Weights of a small mixture-of-experts language model, trained from scratch on English Wikipedia: vocabulary 23349, 16 experts in each of 7 layers.
Below are experts of layer 5 (counted from 0) of a mixture-of-experts language model. Rows are named router (the router's row for the expert), down (a neuron's output weights, with its number) and show model dimensions 0-255. Each number is 50 + 15 x the weight over its row's rms, rounded and kept within 0 to 99.
After each expert's rows: a language model's description of what the expert responds to. This comes from a sample of Wikipedia text that the model never trained on.

# expert 2
router:55 57 72 55 48 44 68 72 58 60 71 67 31 37 28 12 57 24 57 59 60 59 50 51 48 54 61 23 55 64 41 39 53 23 49 40 40 67 46 56 70 54 53 45 38 75 76 53 53 40 67 41 54 65 67 69 27 61 65 48 67 62 43 48 48 73 10 22 61 57 66 41 49 27 44 21 40 21 21 34 34 63 57 46 58 71 58 36 33 60 23 21 54 52 30 64 57 39 67 39 63 47 58 26 56 38 61 61 41 54 32 48 49 45 70 48 39 64 49 68 59 36 40 64 59 42 33 37 42 68 78 65 32 36 55 44 61 37 66 65 51 34 55 40 64 56 33 56 39 55 54 19 32 53 26 53 51 47 32 46 26 37 39 48 47 69 59 49 38 66 43 75 76 51 69 53 42 85 56 43 57 48 34 54 31 47 47 48 49 43 29 67 42 70 38 21 59 33 46 60 71 69 59 31 70 55 78 65 43 63 43 49 58 61 33 50 57 54 26 71 58 14 57 72 14 33 43 35 39 51 37 76 18 50 42 33 35 32 60 40 56 64 44 48 61 37 43 40 35 19 71 71 21 57 59 49
down2:56 38 64 74 40 55 54 42 75 45 57 67 69 48 36 43 41 45 50 74 53 58 36 40 63 51 51 30 34 67 45 66 49 41 45 48 48 29 44 51 49 22 59 69 46 43 44 64 44 53 59 75 21 20 50 58 49 58 71 77 48 44 76 52 41 63 56 58 80 45 23 50 47 48 24 81 37 41 83 55 33 70 33 52 59 58 38 56 35 38 64 39 42 68 44 40 52 50 70 51 39 59 48 30 31 46 63 59 33 33 67 58 54 55 66 43 48 81 68 62 41 71 69 56 46 37 49 77 30 58 57 62 12 50 72 86 33 68 48 39 34 51 47 43 36 67 41 38 40 53 33 35 86 53 45 40 50 63 26 73 45 72 43 36 36 55 42 32 48 68 57 50 29 44 50 50 65 54 28 54 32 56 60 68 38 64 25 54 21 34 66 41 25 29 27 63 56 58 46 42 51 36 59 71 67 58 44 45 39 46 46 80 88 72 54 29 42 37 28 41 61 71 44 65 34 41 35 49 30 61 25 56 27 33 71 61 51 39 16 23 51 58 19 41 52 30 48 58 56 23 52 45 69 29 54 30
down3:57 57 62 76 24 59 48 49 42 90 58 24 50 42 19 68 44 51 55 89 36 47 66 51 19 60 53 60 44 57 43 33 46 34 31 89 43 32 61 46 63 27 62 42 42 50 34 49 34 37 40 54 53 64 60 30 52 47 55 45 75 30 69 34 34 59 41 44 28 55 43 49 29 62 30 62 48 54 85 28 49 50 40 69 59 36 18 57 58 46 58 56 57 52 26 18 57 63 50 47 25 51 27 48 62 54 32 57 56 53 57 54 56 55 62 47 48 51 41 40 41 43 68 72 47 61 40 43 44 81 29 73 67 46 42 57 54 57 43 67 54 48 73 42 47 58 44 53 53 59 08 34 37 48 50 37 38 34 42 73 66 70 20 60 85 48 47 65 42 54 63 57 38 69 42 66 66 61 29 49 32 52 78 62 54 54 54 49 44 54 70 28 61 54 42 46 57 42 14 44 40 38 95 50 45 43 38 56 46 74 34 46 49 51 34 71 50 62 63 49 53 20 62 50 51 43 56 76 62 70 64 68 48 55 31 80 15 39 61 58 29 26 36 92 49 29 34 60 53 44 44 42 65 50 34 59
down4:13 45 48 60 51 48 75 47 52 00 40 68 48 48 58 34 40 43 33 64 43 50 55 29 48 44 52 40 55 56 57 48 63 31 45 57 46 63 41 59 32 50 59 45 53 33 43 81 35 54 24 39 82 47 40 65 26 48 85 34 31 39 58 56 46 40 18 53 70 64 65 61 62 53 44 18 69 52 49 51 60 43 64 24 68 32 69 45 54 71 49 64 56 68 42 65 64 45 51 45 40 60 35 40 39 27 60 58 58 89 54 45 37 47 56 48 31 67 48 66 77 43 20 59 38 61 60 57 77 70 65 70 79 41 39 25 41 59 44 32 68 50 45 44 36 94 59 74 43 41 42 54 56 62 47 50 54 67 47 44 53 45 60 36 53 37 59 52 69 59 32 21 75 52 67 19 57 51 49 45 48 50 65 41 87 55 16 19 58 71 28 47 56 38 38 73 41 51 51 37 38 50 32 65 52 36 90 42 54 28 27 70 50 49 25 21 49 42 63 47 19 54 58 56 32 68 66 48 54 66 38 63 37 57 55 39 55 58 71 39 61 49 42 26 55 46 28 45 47 54 64 61 35 35 50 58
down5:55 42 48 43 71 39 51 61 65 86 31 53 45 24 57 41 40 51 71 43 44 70 28 45 35 56 62 49 41 52 70 40 60 60 65 34 38 66 42 52 58 48 67 82 48 25 63 92 86 56 63 53 65 80 46 39 49 52 44 44 66 48 79 43 55 37 37 45 50 44 49 57 57 54 40 72 62 46 55 37 88 55 76 59 37 68 49 64 53 80 80 52 38 30 28 78 19 56 46 34 37 34 61 58 52 46 37 44 44 45 59 60 64 38 59 30 44 48 29 33 63 47 41 50 55 40 47 38 52 39 48 35 65 55 48 27 17 65 44 63 46 77 60 49 46 78 61 39 37 50 59 68 74 46 34 55 48 45 32 09 71 76 63 36 54 36 62 73 40 57 52 61 27 42 53 50 73 48 70 50 40 19 60 40 43 80 31 40 47 71 53 29 66 29 47 56 77 49 35 50 67 26 47 37 23 64 58 59 41 57 48 43 71 59 45 52 50 29 57 56 03 40 81 58 36 62 70 47 53 74 49 51 44 79 61 46 28 33 57 68 50 59 45 33 61 46 65 39 50 49 67 66 32 66 50 29
Mid-word letter pieces of non-English names of places and people, often after a capital, such as ab in Qabasin, j, ž, í.

# expert 13
router:14 45 38 34 59 66 39 48 40 44 35 32 25 31 69 53 34 65 45 54 55 52 71 38 46 72 60 60 41 55 68 68 31 58 38 65 33 43 46 39 44 68 47 72 39 40 51 09 53 54 53 28 48 47 44 60 64 70 39 39 22 28 37 27 50 66 38 62 67 31 79 39 58 52 59 59 44 43 27 69 57 55 61 50 36 36 63 72 71 25 28 61 30 51 32 45 59 72 96 45 36 48 67 59 50 63 32 29 63 34 57 43 78 36 49 40 55 26 53 65 72 66 43 12 82 41 72 54 33 30 53 56 74 72 36 64 55 37 26 48 52 25 56 61 42 72 42 47 68 28 88 53 39 43 74 79 32 51 53 38 47 49 56 48 54 56 34 31 60 46 81 34 46 31 27 47 60 60 43 65 62 57 63 50 60 45 91 48 34 27 45 53 73 39 68 79 21 31 47 27 56 49 47 44 60 61 43 52 45 74 49 57 54 51 55 34 34 61 49 61 51 39 63 48 31 37 36 42 16 63 55 53 41 56 43 60 49 59 69 23 42 27 45 54 34 58 56 35 52 65 43 48 50 62 44 45
down2:50 24 55 43 40 68 29 73 41 19 52 35 88 56 59 45 41 25 30 32 43 40 70 34 36 36 44 50 66 52 46 67 79 66 27 27 39 41 47 24 75 38 44 57 65 36 61 57 43 50 56 43 65 19 37 80 59 26 85 58 69 46 48 36 16 28 47 41 63 56 54 76 42 44 64 20 34 72 44 09 49 54 52 36 33 60 47 37 26 54 73 73 59 53 35 44 65 48 28 73 54 59 62 49 83 46 47 64 52 30 41 50 44 53 69 52 48 47 40 75 40 46 70 32 67 37 52 51 33 30 49 86 30 50 33 52 50 29 42 62 54 38 63 48 19 69 71 61 45 82 57 41 67 50 25 61 65 66 77 57 54 61 61 30 51 62 40 64 48 50 40 44 82 64 44 52 69 67 40 52 37 52 67 37 37 63 33 54 48 60 53 52 52 44 29 48 46 40 51 37 57 30 47 55 33 46 55 39 22 59 59 60 57 43 58 59 66 47 47 22 47 30 58 39 61 58 42 49 57 50 66 44 45 26 62 66 67 80 59 40 65 37 22 33 17 38 49 33 33 39 59 49 48 56 66 57
down3:45 52 42 75 53 40 46 48 61 38 50 37 43 77 71 50 69 74 44 52 88 53 62 49 28 27 37 28 60 69 51 00 61 42 47 58 24 50 50 57 28 83 46 55 35 44 38 57 13 40 61 19 65 19 59 61 44 41 62 48 39 33 47 60 44 64 34 64 54 26 55 49 41 66 16 63 50 62 42 46 61 25 21 20 42 50 57 56 39 58 48 63 60 35 39 68 61 61 43 63 29 43 68 62 56 34 60 75 78 58 59 56 37 63 64 52 62 56 64 52 65 43 71 48 53 70 68 58 10 35 56 51 18 52 55 46 49 40 38 64 43 49 56 69 48 44 38 63 30 43 68 41 24 24 70 55 54 49 67 56 52 65 60 53 64 53 35 62 48 46 65 70 50 29 28 52 21 51 52 61 33 55 59 71 29 53 51 39 55 54 63 44 30 78 48 40 34 50 41 38 69 44 56 53 31 74 54 20 69 39 42 57 53 72 35 41 66 33 59 44 73 46 54 39 54 58 33 51 38 24 64 75 42 51 14 34 49 67 51 72 61 67 64 35 71 40 46 63 85 42 58 49 53 47 60 35
down4:31 65 72 58 70 56 31 81 59 16 35 94 72 58 33 60 60 43 36 64 36 64 52 60 48 67 32 34 34 42 62 57 73 44 41 77 71 65 70 38 72 53 57 42 45 49 53 32 32 15 54 53 63 22 59 76 58 37 41 58 38 70 49 37 60 47 76 24 44 35 57 25 34 27 51 70 73 48 36 38 54 53 36 62 54 62 52 47 71 49 55 78 73 55 26 69 39 50 47 44 63 51 57 68 55 42 36 46 48 81 45 57 42 42 44 57 45 56 35 35 46 59 39 51 39 43 56 53 57 51 50 54 78 46 35 56 67 53 25 71 69 44 46 65 50 34 48 44 64 76 58 43 43 67 46 63 52 49 36 61 66 80 25 32 48 17 49 70 59 67 28 62 43 61 64 77 72 49 62 34 31 46 30 49 36 50 52 18 55 37 49 59 32 54 47 34 79 42 56 37 44 46 53 26 36 64 41 57 71 60 49 47 37 72 46 43 55 57 58 44 42 57 81 34 47 45 59 28 36 50 29 35 56 37 25 46 59 66 42 40 37 55 27 67 46 77 69 51 63 35 49 25 52 00 51 57
down5:46 41 38 74 57 61 59 50 38 71 73 40 63 42 48 38 74 36 31 40 36 66 74 38 32 70 60 65 42 47 50 45 48 57 57 53 41 14 63 65 44 12 42 41 31 60 46 44 40 58 14 48 16 55 41 51 43 31 35 40 19 67 53 46 51 19 52 60 57 55 47 82 62 42 39 45 58 47 51 69 21 32 61 61 64 68 57 48 22 49 77 49 42 54 20 67 44 44 44 35 58 81 48 37 35 34 28 19 66 87 60 67 46 54 67 56 36 29 58 21 36 28 61 74 61 75 37 29 62 48 52 40 55 31 22 25 35 52 59 69 61 51 47 52 58 50 17 33 67 55 47 64 54 32 53 61 61 47 41 65 55 36 45 48 38 39 39 41 21 88 65 70 42 41 45 38 51 55 86 58 61 57 54 64 41 76 39 22 64 43 37 58 57 33 48 46 46 44 64 50 46 57 45 21 36 68 60 35 46 33 47 39 60 39 61 51 48 38 43 50 41 51 38 61 66 47 47 64 11 63 69 31 41 51 37 26 14 50 49 35 48 43 37 62 40 63 54 47 57 44 36 42 69 62 53 71
Conjunctions, relative words and subject pronouns starting clauses in running prose, such as and, that, which, who, but, they, it.

# expert 12
router:65 29 89 51 52 56 43 56 50 53 45 36 53 29 62 75 16 35 57 28 86 99 37 31 39 70 49 37 19 32 49 29 51 43 51 45 63 52 55 67 42 30 33 26 58 32 27 42 51 56 61 24 59 52 49 60 22 28 22 44 70 44 49 33 55 45 50 75 40 41 81 67 46 45 29 39 53 23 67 51 54 66 31 47 37 60 74 49 43 61 38 65 56 28 54 51 42 50 51 53 61 47 66 73 32 61 59 39 48 40 18 65 60 61 52 41 51 47 70 43 45 36 67 60 44 38 40 56 41 67 51 54 47 61 37 31 46 27 31 52 38 48 27 44 59 69 73 55 26 53 70 57 53 29 55 25 46 29 66 60 46 74 33 64 61 47 56 37 53 45 65 44 17 62 41 42 46 36 65 42 53 45 47 49 61 55 57 43 68 69 66 25 77 19 50 37 41 46 67 63 59 50 57 71 66 41 60 51 59 61 69 51 37 39 39 21 70 50 33 36 70 78 40 29 65 34 48 45 53 61 72 40 22 35 42 88 41 59 61 35 54 30 63 52 22 44 53 54 77 34 36 63 66 56 63 37
down2:50 42 60 56 30 52 47 43 48 37 54 55 54 90 79 26 47 57 67 45 58 58 45 50 46 63 18 45 46 60 25 62 61 22 35 43 18 54 52 41 52 34 51 29 57 50 54 52 62 51 33 47 37 47 71 75 48 61 38 49 56 45 34 63 61 45 46 46 55 42 65 62 54 58 47 67 47 71 46 14 53 57 39 24 34 79 44 40 56 55 61 50 68 16 47 38 76 30 37 57 33 52 61 71 43 55 38 63 51 52 36 35 49 50 46 39 72 70 62 19 64 48 45 33 51 62 44 60 59 85 56 49 73 42 69 49 39 53 44 43 42 50 65 73 30 61 71 58 38 71 09 47 28 44 43 19 53 58 36 41 45 46 28 22 40 24 22 67 41 65 53 70 64 61 39 49 41 16 66 36 51 21 56 27 46 46 59 44 49 57 53 33 43 62 39 42 62 42 64 37 42 37 55 28 50 57 71 44 62 61 58 44 26 51 38 62 51 66 67 90 19 39 60 60 42 76 48 20 60 31 39 66 14 42 57 64 76 76 52 33 42 35 02 44 58 63 40 59 57 32 53 51 64 37 43 41
down3:38 40 68 64 51 45 71 35 49 99 72 33 53 58 58 35 56 40 56 67 50 18 40 76 41 41 59 70 56 50 63 59 52 48 50 49 37 59 41 67 36 60 39 62 41 58 27 44 32 55 67 54 37 36 49 50 65 76 48 91 74 29 48 65 61 66 35 79 47 46 48 48 60 36 39 55 59 54 31 34 54 62 73 49 60 42 51 69 62 63 58 33 42 20 50 39 51 69 55 30 49 36 40 35 50 82 45 50 64 27 61 52 26 46 46 55 38 60 40 61 72 37 54 61 63 43 21 44 26 76 44 47 42 54 39 52 46 26 38 59 54 37 47 65 38 58 67 53 65 66 47 76 40 45 35 53 37 53 36 41 11 67 78 68 66 37 28 59 41 49 69 69 70 45 67 39 37 49 37 59 41 45 54 38 60 18 43 76 33 50 39 56 54 51 52 58 44 51 32 52 56 43 82 42 54 71 42 29 37 28 96 93 55 51 51 74 59 57 45 51 64 11 61 48 38 20 36 56 60 50 46 90 64 39 44 40 51 66 61 57 39 62 38 68 47 32 66 57 32 54 38 31 47 69 51 49
down4:50 54 83 51 69 34 46 21 35 41 69 37 34 05 78 45 63 63 57 61 75 49 64 70 67 48 59 57 49 31 57 54 53 62 42 45 56 39 48 50 76 45 69 31 47 73 49 52 74 58 50 68 56 31 68 40 15 61 53 43 53 60 36 22 71 30 44 53 47 50 52 59 56 57 37 63 71 30 46 43 59 50 55 45 68 61 24 67 43 99 31 61 32 42 29 54 58 20 52 37 27 36 29 61 59 30 65 38 54 62 41 66 50 48 52 45 64 34 38 63 66 51 71 46 28 54 30 17 32 87 53 25 60 51 52 61 44 53 52 45 70 47 61 53 25 62 67 66 48 56 46 52 47 38 78 41 55 53 32 39 51 43 49 67 47 48 30 67 32 57 36 56 49 52 63 41 57 66 56 55 52 42 31 28 47 25 28 46 38 44 55 68 55 37 30 71 53 52 63 50 42 58 55 58 89 49 37 51 46 62 63 53 50 38 57 46 25 63 66 37 35 46 56 33 51 78 71 57 47 16 59 83 48 82 57 62 73 59 36 62 52 62 56 75 62 70 47 41 16 57 22 59 57 56 64 36
down5:67 64 50 51 73 64 61 73 42 26 19 36 68 81 40 12 94 47 49 46 57 38 72 37 45 45 22 53 52 48 63 63 32 35 51 56 55 68 26 58 52 65 60 24 52 64 43 53 74 47 46 61 48 42 48 61 55 74 75 63 46 50 38 46 72 20 62 47 55 54 45 62 16 44 28 77 27 45 54 47 44 56 75 28 23 42 68 37 44 68 48 59 49 34 30 61 48 58 61 61 32 38 51 26 52 56 29 71 57 62 40 48 41 79 74 63 84 31 62 53 43 50 44 55 52 39 22 67 55 49 55 48 39 41 35 61 74 73 37 44 29 59 54 50 71 43 69 47 65 71 34 49 50 45 37 44 65 56 42 56 60 02 64 36 66 42 60 33 45 63 57 43 17 57 65 48 48 49 63 47 94 49 38 51 26 65 50 39 29 60 27 36 42 61 64 15 26 70 51 24 45 42 43 31 29 52 30 30 40 64 58 50 35 66 46 48 37 65 62 44 64 44 54 54 56 58 50 35 38 42 49 66 66 44 32 61 74 31 48 70 57 66 39 48 55 31 72 63 39 47 68 58 45 46 56 58
Word-initial fragments of Latin species epithets and foreign-language words in taxonomy lists, such as e in europaea, c, de, Pl.

# expert 7
router:77 55 49 66 28 43 36 65 38 63 44 35 32 72 24 55 46 32 62 72 61 45 59 46 55 55 47 30 34 56 53 62 59 51 46 37 49 74 51 29 60 67 60 71 32 58 90 58 71 60 38 54 39 29 65 56 72 26 35 57 46 70 37 49 53 50 30 64 35 60 39 61 49 32 32 45 65 69 53 46 82 27 44 37 39 48 39 50 45 64 80 50 68 59 50 69 43 60 49 49 55 60 57 78 69 79 43 39 84 69 67 60 43 49 59 63 43 52 51 63 53 46 52 72 53 57 43 62 10 47 48 74 59 70 66 60 57 67 59 47 32 84 35 45 47 45 20 81 61 47 43 42 68 41 41 34 64 59 42 39 44 37 43 43 42 53 61 55 62 26 43 41 33 38 63 59 57 60 64 39 53 35 28 40 51 52 29 22 26 42 61 61 54 62 52 62 35 79 48 83 61 29 63 57 29 84 52 62 35 80 48 49 44 74 33 50 84 29 64 52 35 69 18 55 53 55 39 65 50 36 51 71 27 67 55 25 40 66 57 56 61 58 29 69 51 33 59 36 56 27 59 58 45 37 32 89
down2:26 45 75 46 60 60 47 75 51 51 28 56 68 59 66 39 22 34 86 27 63 49 47 30 75 58 63 43 61 24 71 48 26 47 41 66 41 65 42 52 50 29 75 49 53 61 30 23 39 43 26 36 27 39 43 64 59 66 41 49 62 32 61 64 69 48 46 66 52 15 33 67 56 49 25 44 49 62 55 47 72 43 25 44 45 80 68 52 43 55 49 51 64 64 33 29 37 51 60 64 47 28 44 58 73 45 42 37 48 70 67 40 49 37 40 36 63 74 47 66 73 71 63 73 62 34 28 42 57 27 49 40 82 65 44 45 70 52 55 54 54 62 69 32 62 29 56 22 59 33 38 61 37 47 45 64 49 68 45 13 31 63 38 52 48 25 51 49 55 48 06 68 66 47 38 49 40 49 82 58 50 26 72 58 59 26 55 55 48 32 41 71 31 53 58 72 46 45 41 52 37 54 46 50 25 20 33 58 64 36 52 52 14 51 28 43 57 64 67 52 60 48 76 49 37 58 29 43 65 48 23 61 56 58 69 46 24 47 46 41 34 59 52 13 23 51 51 47 62 43 55 50 57 36 56 38
down3:31 73 56 57 70 62 25 50 44 57 37 61 66 26 40 48 38 46 62 54 45 53 62 34 63 58 57 41 48 55 63 41 37 17 18 36 44 58 32 31 44 34 49 54 33 41 08 41 35 37 55 29 46 24 16 58 56 53 34 49 42 49 37 40 24 56 32 25 53 69 51 54 49 11 39 82 62 24 34 40 56 33 51 65 89 54 58 20 60 73 44 46 54 56 51 62 60 45 50 64 36 29 15 36 44 63 56 61 48 65 69 54 25 57 49 60 50 64 17 38 22 44 67 55 72 40 81 54 40 70 35 48 55 43 25 58 38 44 53 56 34 71 37 25 45 33 48 41 44 68 39 40 44 42 51 50 62 83 68 73 52 72 40 58 48 46 55 54 34 46 56 61 60 69 38 31 79 51 37 65 61 29 49 49 48 59 17 38 46 22 09 45 46 48 59 60 65 40 63 55 48 57 24 52 75 47 74 46 52 37 65 39 41 50 58 39 43 33 65 40 39 41 59 69 24 62 17 50 31 30 50 64 40 35 61 55 51 53 57 27 56 37 59 61 45 35 69 50 58 34 31 41 28 51 69 55
down4:44 29 71 75 51 52 38 44 53 82 33 54 46 35 56 60 49 58 52 55 45 46 31 45 54 57 80 46 46 49 83 58 12 35 49 54 32 57 17 69 38 46 55 51 61 43 58 30 42 76 50 56 43 32 41 11 46 41 56 32 30 39 37 68 52 33 22 33 55 69 36 51 73 36 53 51 65 67 45 67 78 23 49 40 57 37 67 61 56 44 49 30 33 60 41 43 58 68 54 40 48 58 61 60 44 63 45 61 47 34 59 54 45 35 36 49 29 56 08 43 26 31 55 44 42 20 63 63 52 32 37 47 30 34 33 54 54 41 52 45 33 40 67 23 68 53 59 58 68 06 32 62 60 73 43 36 21 46 43 49 25 58 58 40 49 67 63 50 43 49 41 47 25 45 34 33 42 45 39 62 67 40 57 36 13 65 27 34 73 23 33 83 64 11 53 39 46 64 44 49 67 37 54 67 39 56 52 65 31 50 12 55 56 54 50 46 54 76 42 39 57 80 36 25 55 44 40 37 28 43 46 48 55 68 52 67 41 31 43 43 51 29 30 64 56 56 52 55 58 81 62 48 41 66 69 46
down5:88 64 43 58 30 41 33 38 44 13 21 45 58 35 58 36 66 48 59 58 31 48 32 45 65 47 63 21 74 87 49 13 46 60 45 49 61 69 15 48 44 40 72 42 50 44 78 74 49 29 52 50 74 44 52 77 57 46 52 37 42 55 49 34 49 68 27 43 34 76 61 58 55 51 54 51 64 49 46 61 55 44 35 66 56 79 72 60 47 61 51 81 43 33 50 68 31 58 55 60 35 45 45 28 55 48 44 60 55 46 33 21 40 63 61 58 44 74 47 21 59 39 30 41 23 26 43 34 34 54 18 57 53 55 70 55 41 61 61 61 33 44 47 77 18 46 58 30 39 43 79 72 60 31 42 45 30 62 70 45 64 30 79 48 55 68 67 43 42 47 50 43 65 58 50 26 40 58 58 47 68 31 40 54 69 47 54 25 33 39 67 49 41 52 29 38 48 64 59 57 47 29 44 51 65 55 18 65 45 54 67 62 48 55 64 42 69 46 49 26 75 59 39 37 38 54 78 51 34 46 47 39 46 28 61 56 16 43 60 77 26 21 68 45 71 49 39 71 38 52 69 60 50 66 48 55
Capital letters and digits inside codes, abbreviations and numbers, such as postcodes, airport codes, acronyms and time zones: OX2, DEA, CST.

# expert 10
router:35 56 75 60 58 50 87 19 85 61 54 58 70 75 68 35 52 38 80 45 45 69 47 52 40 60 49 54 53 53 57 38 54 62 54 44 65 26 27 26 41 72 42 51 50 62 43 46 37 52 55 39 56 75 40 30 69 34 60 66 50 64 54 68 28 66 43 30 59 51 41 43 51 29 77 66 56 51 45 56 61 28 46 63 51 50 86 50 32 51 41 39 45 57 40 73 53 50 52 59 32 53 58 55 58 58 63 50 52 34 35 39 30 44 27 49 40 42 35 35 52 50 86 29 27 61 72 43 74 61 38 23 58 52 60 36 26 41 91 53 33 27 54 51 56 40 64 38 65 40 71 26 57 70 52 51 51 66 24 63 46 36 72 51 72 52 45 33 48 70 39 67 36 43 61 24 33 62 28 47 65 52 15 52 49 45 30 41 70 44 18 62 17 39 42 33 69 59 51 42 51 65 46 53 55 60 34 70 43 28 58 36 55 35 37 51 55 52 68 59 63 78 51 36 43 46 22 32 65 63 25 49 48 66 30 23 19 22 66 71 50 47 51 29 54 41 46 46 08 31 49 56 53 60 53 39
down3:50 29 56 08 55 39 68 42 52 12 60 69 62 43 38 75 57 43 42 24 42 52 35 61 62 47 38 33 65 55 39 75 54 44 50 71 57 35 49 55 72 49 46 54 46 42 25 64 30 57 59 62 25 38 69 91 39 49 30 40 51 44 75 55 38 54 57 40 48 76 66 61 21 40 34 22 49 47 40 56 37 36 49 65 51 71 56 48 45 75 63 63 32 36 79 49 56 74 52 55 32 34 35 59 43 66 50 44 53 66 67 62 53 79 39 69 56 42 49 45 46 36 63 46 34 36 57 75 38 69 48 47 50 55 41 04 17 41 47 31 44 69 35 65 29 38 52 36 77 61 38 49 45 36 25 41 16 41 53 65 29 47 49 49 29 43 45 38 31 53 47 49 60 61 63 39 41 47 47 71 48 46 34 24 74 29 55 50 47 54 34 50 54 45 24 57 56 29 37 39 78 37 45 43 66 64 44 35 61 28 74 25 45 42 79 69 39 39 51 40 43 48 38 61 60 50 59 37 72 67 65 58 33 39 50 69 79 60 59 38 52 49 21 46 36 16 47 19 72 59 80 62 59 39 54 62
down4:62 62 68 19 65 48 75 65 79 79 62 53 62 26 65 42 54 43 52 55 44 48 12 59 29 48 46 31 54 61 52 33 21 49 23 80 40 31 82 25 30 34 54 67 44 42 43 65 64 63 57 76 66 34 55 61 54 66 34 52 53 46 58 45 61 53 70 50 45 40 36 54 66 34 55 77 47 73 65 84 65 49 50 64 45 31 20 47 85 50 46 48 46 40 36 51 60 58 39 41 43 80 54 70 55 35 59 44 57 46 60 51 84 34 58 60 27 54 62 75 42 17 44 64 48 45 63 70 50 41 24 47 51 45 60 44 85 56 45 41 67 56 56 50 44 61 31 41 38 63 59 75 77 43 48 55 39 49 87 39 56 44 61 60 42 29 64 49 61 40 33 54 47 51 69 56 70 38 55 63 63 70 36 42 53 67 47 53 41 69 44 48 74 45 73 55 58 58 52 64 43 41 52 72 71 32 19 60 57 41 41 99 41 55 68 44 59 49 59 70 47 38 48 28 68 64 61 31 66 57 49 53 62 51 36 66 36 42 28 39 33 54 34 40 44 60 62 42 58 44 67 37 60 45 82 69
down5:47 33 73 43 35 45 54 41 25 00 61 59 51 65 23 31 34 76 25 55 15 61 19 36 40 64 50 60 80 64 63 59 52 62 46 62 43 67 68 42 56 39 50 45 56 52 56 28 69 45 55 58 61 29 28 72 22 40 41 49 45 48 61 46 33 84 53 71 63 65 50 50 49 37 51 28 58 43 49 59 56 45 69 49 72 33 63 37 43 49 38 63 72 44 37 47 53 43 34 76 46 48 36 55 68 32 45 41 28 41 52 65 51 60 60 40 63 68 37 31 49 75 21 49 70 86 41 35 61 79 47 60 47 32 49 35 66 18 08 47 37 58 16 50 81 55 45 42 54 42 56 38 15 35 52 26 62 34 26 59 65 67 54 42 46 36 14 30 59 35 51 44 80 54 52 46 54 66 48 57 61 34 61 27 49 63 54 41 41 38 47 47 48 60 51 59 56 53 40 62 54 39 56 56 74 63 46 53 30 29 53 67 39 62 43 53 58 58 22 51 43 21 51 57 38 71 35 51 37 53 52 54 49 29 50 42 58 65 55 51 32 41 35 58 14 43 61 31 68 40 35 40 38 20 62 57
down6:48 99 36 60 36 43 56 60 34 75 47 44 39 37 65 40 23 33 57 28 25 35 32 68 74 56 49 57 52 39 38 51 53 50 46 33 48 59 65 60 49 52 29 46 45 62 81 54 71 64 79 59 40 38 34 56 36 65 65 42 59 68 36 28 39 34 60 62 29 57 38 48 52 57 47 58 48 45 52 40 39 29 19 25 54 50 55 59 62 61 66 39 69 47 41 57 68 74 56 42 50 59 23 60 84 57 54 50 20 42 29 60 51 92 30 34 46 67 64 64 54 25 49 93 55 36 47 60 33 57 58 60 32 52 67 41 61 54 45 60 26 54 60 21 45 57 51 74 38 46 32 16 40 58 33 35 40 58 62 49 60 45 57 56 61 44 51 39 52 79 42 85 22 61 53 66 64 54 64 45 61 52 55 40 47 66 51 68 62 63 73 64 41 36 60 60 56 56 55 59 68 47 58 28 59 65 64 37 15 46 48 82 44 69 47 92 36 56 50 40 49 60 43 36 69 52 44 14 42 52 45 58 51 44 34 50 50 42 55 45 89 59 15 53 28 39 44 41 31 52 48 60 63 70 42 74
Nouns and word endings naming a person's role or occupation after a or his, such as footballer, politician, coach, administrator, yachtsman.